config = dict(
    n_layer=10,
    d_model=384,
    n_experts=24,
    experts_per_token=2,
    d_expert=112,
    d_shared_expert=0,
    activation='swiglu',
    moe_layers=[0, 1, 2, 3, 4, 5, 6, 7, 8, 9],
    n_empty_slots=12,
    router_score='sigmoid',
    normalize_top_k=True,
    routed_scale=1.0,
    balance_loss=0.000774,
    balance_bias=True,
    init_std_router=0.0282,
    lr_router=0.00048,
    vocab_size=16384,
    norm='rmsnorm',
    norm_eps=1e-06,
    tie_embeddings='early',
    optimizer='muon_variant',
    lr=0.0141,
    beta1=0.9,
    batch_tokens=65536,
    seq_len=2048,
    train_tokens=287800000,
    steps=4392,
    dataset='wikipedia_en',
)
Below are experts of layer 5 (counted from 0) of a mixture-of-experts language model. Rows are named gate (a neuron's input weights, with its number), up (a neuron's input weights, with its number) and show model dimensions 128-191. Each number is 500 + 50 x the weight over its row's rms, rounded and kept within 0 to 999. Numbers have three digits each.
Before each expert's rows: a language model's description of what the expert responds to. This comes from a sample of Wikipedia text that the model never trained on.

# expert 23
It responds to: Place names and their final pieces in locations, such as California, London, Rio de Janeiro, New York, County, Township.
gate0:478472510401418558538453506453535566577551557533510525556455551500408471515395487585477538462484510590494482539539531523494499521508488494404461436409498530525466485565516487423485416621496504
up0:562510558576522412512490518584511513497426545517410488498468434540499454488488488478522480520462469482497587461446478564638418559518502512408425489501540579528539523526501488414474429536477547
gate1:449658531557449518461548443467428519479480560510486470440435499490461553521483570507516462432441494532432419536499454492537441460584516561544443559505445447470500480481485491461484494478342427
up1:507386399434508480455457511507463494498499499398501494500477518486580489531509552497508515468535517609584538477511431487480467525481510542482537412476573540464523446525449511511572456447627574
gate2:498401581429474573528366532503504501480469519540485510526540447537541501517536566517541403536500435570516423473537486465536510540505466556466404421579528518506487490614459491531511529524532456
up2:541422548449501514560472500523520537487468460490485512515516507590498489470510560461559381594497542584555509454540410455500574536495453515488530449559488518496504430554483433572553444472491505
gate3:516480488559410531551557440470462533490462594457451454474436540477533554457498515446530496555404451490484413548460611444482524417456401422471443545532461469507425490576546535473436492458382570
up3:492490572474577510514514546496493474537396414431560514503539442476514469486492428510450493527532521691442520487506528547437509497523440456547553514426453499532515448502430511530566484554427473
gate4:503479505521416554553441510460322506502450500556441315488472439578534630484516606463447600498505481457401446479534486563520525613518487458541410425555541439533515484600518493492505416496609514
up4:607504495513525417421561509490481582479474547507549593455494465489447530534502465472493462516550502414607486448453477565555425367487488515502555613495496516495487486412482456582482506487475507

# expert 2
It responds to: Commas, semicolons and full stops closing a clause or list item, especially after plural nouns or numbers, often before and, which, but.
gate0:448511416435462450571547337525529478466463408403593555596479438495530446503505566509463521559499502541473418487473437459549503554538474441520558533491617450483446477517608518520517524559469437
up0:459508515501515450511502452475529456557510516484599505539515521492456504557564556467548540557507588463455497471480473485552465518463486420524575561484518450438414460476447446454512468616422481
gate1:440480483487599416493462517524468448505504474461457496531519521485463587452507417606478458431451415507444475507521520534415444586505403525530471506384532455532501519401549407507473544536529542
up1:405433577565517535475416470577467466455515497460507439535573548453563519532489499472503483403446445552434557527496534539411510411508470563531444387484499512516413487556480478524497538556524520
gate2:464548437451575575525456509578488495451496491612511515577531541486599596501531465427442530472535465530614481561444513568481517479480526489488414476474429488504436468533493532419423531484470520
up2:446523518526410560477525522434410520502498500544538495345525515466436378461510553527474575567434518531471509481485512480550523547546506519453468494420513539512514466462434470580570532424582431
gate3:483515570555550487492430467521572477553587559471490531530485609463506528409462418427548447575512552546474502470439513508466508429396478434487482537491537591479465539520531591465436509461510495
up3:522516556489575472479401512529569486566563543446465422454494607465497502435402468477541455577476476547471573477433454478458500498414518483536490436558460560464506537542532515528515474499572546
gate4:495469615478606554453523487491584505543474375431474505537540521535520525498552523526528579422521445487513538469466425421472493513489473518509510475539560427535506442520441545582448576530469507
up4:513592513525371466572505521461482516538555449538403434383563527538455478464487444577520465441545501409503482542493520516519478659562492544473445548534377441475538482516580514427555482572524514

# expert 14
It responds to: Capital letters and mid-word pieces of foreign, often Slavic or Arabic, names and acronyms, like Snurn-its-yn, Ghe-org-he, NOR-M.
gate0:483496536500590447465582430451515422457525559536428373516573486615493534475545444443593397547567436496437598494632514500537453571511501444471525482540543551469490510462568489509531473605434574
up0:519498575509502410490540455474583474465564510499490581496504502517448449470404471535524407558563381449530517490622451467486460548541540520510536510499516538385532582419508461541506527508520503
gate1:479522454613538600473542534396487514511574398523536445462474514454440522539478575444522454548457541570555489535516554416542484458569511405518529429529472519574448483477545513479515496607529423
up1:464474398562575596573487502477470395570523517526543494499414457544497449599491629456534487574476502536621552465458578426515489473567490452513470435525420476498418525525526527474564436632577416
gate2:507622443499471536539483532495424504557452551451478523538554431445453513410426484497480579540496478494493553483455515490501450512528536556479478461495478484493550427496448522519442509494606448
up2:369535481478454454583538501510580499405441488499566456419509562451480527409501514571480464620463560522582492533461479454506394470597515501532407533553529436532539479555498455464483529602428495
gate3:457588473598535578475517607484457516434529452484458519492480600532543479564479524444511477536429413542491567523518513436496540547515581423480503484518520566544545475483483564560644426474486508
up3:584388454486541378441497488503517526532595515446450471541485489421460548462499462552502479481475468472522465528467460583565492376391576572437517596447532527467503478418454543553477529566546508
gate4:426465476486581473595479441541546539507610516330363464445535385452457360515532525531453553479453489441508354457474527477435476442546465487530490479476490502463552407542465462498489530529527561
up4:423549526529550547481494378483428518511547469560528549475454511550450516560462477478558574529489415517502485491493498501570476542465429527557478503356495398516473559472551474542521485530493522

# expert 5
It responds to: Common nouns and verb stems after the or his naming roles, sports units or activities, such as director, season, round, contract, demol(ish).
gate0:538476501446514550544540464482473386563614514478383443507541455533517419488558505520505479530504446525599560460477499536508495532462493564493447461478505435484531613510427524497441495549397475
up0:490424549453413528495477544509488540491470506462474452515494511529487555397444545444593549399523470546440532506537496500484459467434583486449439581480473540601586532479545409585469432478531448
gate1:548554521594479521468513531540461510619510486515500457568451441456415507541495515601522488456481562504488549587379498507463551552530467574487574517469507541427551509435427528544443491459381541
up1:470451561433425449401486560519483577463464498539506535551540539498609485481474454490457483470505489598499509472537454505485553517395536544424553459415522569487520538466420428431570494518453563
gate2:554424424373552395571517469557552496541547556493457475415480572515601464461464483511507516528540469578537495413483414500457524496521551588547511571574419500457487504460631502536510523416554471
up2:422538507544493498451459500484501555513473442493461585550471507476534520427557496509544543483466567522470619513534569473507470492416472436432484437523417468522492563572470512441539469551420562
gate3:546422497456515562489480421545573501444418545487404552470462475460510490430515584450580411490560514440530593519489419494454403540429483474454592521529419579423496568459439497566517492385576563
up3:516519493498396478587390531526466477586490410465530539566547572530393486539463495586509625562487540500507567505442544543565592475525517554525585424448592451407492363466601543531489480566517466
gate4:529508534551501433556477421484541510566498436494575418544468473478544455522607498422514398504538431535436462471526552581537455449481496510587476530520457464421496552507410592416424504573519547
up4:562550497469602507488472548501472468565461489514594469478529474420478556475537417505541536460511573447524542479516545431443426490566523400529504531494503477531506525468509416543555512483539453

# expert 9
It responds to: Words inside capitalized titles of songs, albums, shows and infobox labels, such as Love, Born, You, Species, and title endings like (Att)acks.
gate0:511530485493602490505451442575518553550495418495451456502492466500458566513524539444550632477495424462572461472511567511447443369522451512545486511480479458467578430566453529479534618502457413
up0:447483545570488555462525550450549386523536481538532493461498549418515484531416557482499400497574527447481613548402548448471599516449564515350541560404533555465562571528511500518460555561510551
gate1:612486654439468516532468454465526551515495478434471470585483601585499496481483506595405520536448504423591529552492448549442499502575618558466471474486507566511576499456482480469492563469426593
up1:451572448482500517551494388455470413565416464555489540476538524573517471468556691469505526464497540508560476502511451503601573515433574547535482520489428469493608426504523481478489415430536541
gate2:521465537548506522410457557448481489504503517457448429526448405547555434460451525468391557435380506373476513411576445499570536546572524525533469524605415528459494506564513475508474460506458534
up2:529544577507532540401557533473516512596543475480463443479432455517529484443422471477435589474370509464503544371525414525516480533530535473573475457552438548501463514553479465425520488453410488
gate3:393481392433448487543442524484506454510460558462468467495508523485513457485443508478518505594465534515558438557510479556615524560583532507579448563476484675557519477441555467425490546466547506
up3:509531592421493510427522484455553480461516514536466554509452436496433541507487460519495494560570451461500412537441506514503496485500504588458460441574503384486466506575471453541460551525440466
gate4:590567468450505507542561555518523533585564642475495483392524472429395546585530489571452520566513507427485500438563550522420457468540466547467562473527464496537497521460558563526494592531550540
up4:518643487496413455477600543443516538501569492542541529556494546490490481407511532542464468528432539448428467621501471431493529605545532441481597428539478554548442460510479548468543541474603584

# expert 10
It responds to: Is, was, in, of and located in opening definitions and place descriptions, e.g. "Hall Barn is", "born in Aberdare in".
gate0:525512488527536594554473533515532538538447549564502531523509482486566495428491513511531516475461482525541576500618548512355555499440543423529522420471485436501474491535389518458457515482496511
up0:494569477530470549563522484513585578482498517565481455601439445393510467511510565510484586561466559514537513492507476432427434505504559476614551450490562474461444544466514575461449437574461473
gate1:516467471444529438493450498641501506543493553499542514529456565529481483509455484471481565465506485406529495497431528562481400487551430477559531420500546457488451514429515497535544504438566469
up1:456511596442534483540599496550457515529441545478470578495482467506474549496531590511513579456525570477460381517519505608483522515514605418475544477453501572508433546498480463478490400420532495
gate2:504557441424475414460612487520596593474515482496535589550518385566512522522496525411439546610495513473480493522489524563503479408445425526523522478492432469551549516447552636441533473510459476
up2:437529508560493502403475460523565496390506533500452368536530479563502543474473596352524471516583470533494514443502553585516493464606577575411540542539511510539511507539520559479516470512420536
gate3:455475477563563544504545493399458510491540506593462460470455597446499418483443498414525506436480545503479497491459505598526536433539525539507505532567483405532391482551500523607390512530459519
up3:517494479515572549503527537426511458455483384506530526490458594470565490459515469438383425383430444483522547516460520528486533494532437522556469481503509436492404547489446473491522516624494460
gate4:493525563531480452512527653573550549453578475556557468523409485488515536490427511470517523451561499452535498457419589561485527494521484533501474458471577525559468476396460529419496497528634475
up4:490425434463496550504515475468485396536473555494437639392512553454483420589521500446502461405428471490471521521593410479500379416478407546555576507473477474537500469507458476515509524363479529

# expert 7
It responds to: Prepositions such as of, in, to, for, during and against, coming after verbs or nouns in running prose, as in returned to, won in.
gate0:452532409548496534570535529531539530446485494451526497555583465600533552527458482486516424519454588520411451469504494435465522474517504452582464473520463511475498439524508526430460434450489484
up0:570453530457500462452406475524473489511515454510586503463466561472565566529531579492468540448585513515502546495415478484557476541517464528405473451516551522556444566520386509457426452583597479
gate1:500500562531533523531514425472555459499366535581404408502487501615418496461505555429530511476499536532478399453506413505499497454511515546463523559650444480456485465537412442477483535517501518
up1:421536513493513385590456528507493615480607470431484576512541506477564532509464444511481438534436439450530537596541570474524508563439551483587475406514457518596553431500611565487474504518473504
gate2:418607512428501472555404497528497467485567464489532505468486402509463451443519511468513520540496543485491562497510480489437447481464567454592429562407515541549495520498543442417455467464524454
up2:490555593522521466523419497591518508471523536477465496473573502502531475553503466504444534572403538441573594470540441513458435525478465367519549518430456520493525485508622411394490513540540506
gate3:433442474553456523532511490471457518385543479413496503532411572496525510560474592417462568469517609610386466488482509425491572522512516440410506509549544553573465464564492523536535553494455492
up3:399569421523534505592579523464492563428523489512477455481491418437518510461588614427510457456495557504432433472502545495436582472510507433413499610555508566558435513595468472446520496513420522
gate4:543450538576560449584420466532454485458439451505493459546426547539417426397523512458510524451504518479414558503559527489530415522487515476513443503448489465488490486630540453571527487451665565
up4:529457454520562469538440495465425507472433476474502427480455552535438375452551475476482482462542503567466603525495545451558434415531548494549454573521534442480494472543460418639554492491626568

# expert 19
It responds to: Surname pieces and the commas following full personal names in lists and credits, such as Wil(kinson), Smith, Herz(og), John.
gate0:497525405573462453475477515516480499482466448500502530556557496440560471528492509511553465506546541528527486505477508556402517430457472558475489439505577501505510418435580545505411437483430567
up0:463567461527434464457392480496526486463463481553535499549497456515530433455580505542469485492577482467504441521460548460422545480447504465514462518476519479527521359461518457503476443581446487
gate1:409401520489461509538485412465491558463567579529475439498528423466422403480453556558491533483498495479538505464432539510539542495493556461484501520507445506508474479519423531578461477416417478
up1:532541552518438493455500494471478551595469511490471538514661442511447453589494441443421482514503572565550469515498420517387541508447461513521614432491449502501501572577460545494555447618446484
gate2:475396395486536481508573492549482495529400513531448428496521397441522508495500473517523498428547581498493560530559472505481447494503497597430551510384549510501373451499568518491551481600387499
up2:543495447450519463503554420516401513478561522596501576622493513457434508487494482553594493517610477453415453493596513542527532441499458425484447451591503513597466464490615497493367504576461538
gate3:473404519462497496546437576461561469565477561493449577522479510565497507531430510562489478479493499510603515571559429490375548447471599508378630484513500549538435492504470444549568548483467543
up3:565507505465533525455528492428579526467530528492576441524521506524442536465423468592549555469479493530475418573544419434437417513454488556401562446477633539523432462506527536487485515443508579
gate4:561534485580513623440491516459457485450428505452361497556570484534525486433490544563608528533482461493437509502545538565455474469628604473464549494540519535431521481470472522502490542453486388
up4:437564507537463594529516505487524536524497483453406541444502509543507496482531550580528561496539461518478472496496512431541516445537524432523630509553518502467600382404475503476491573451546428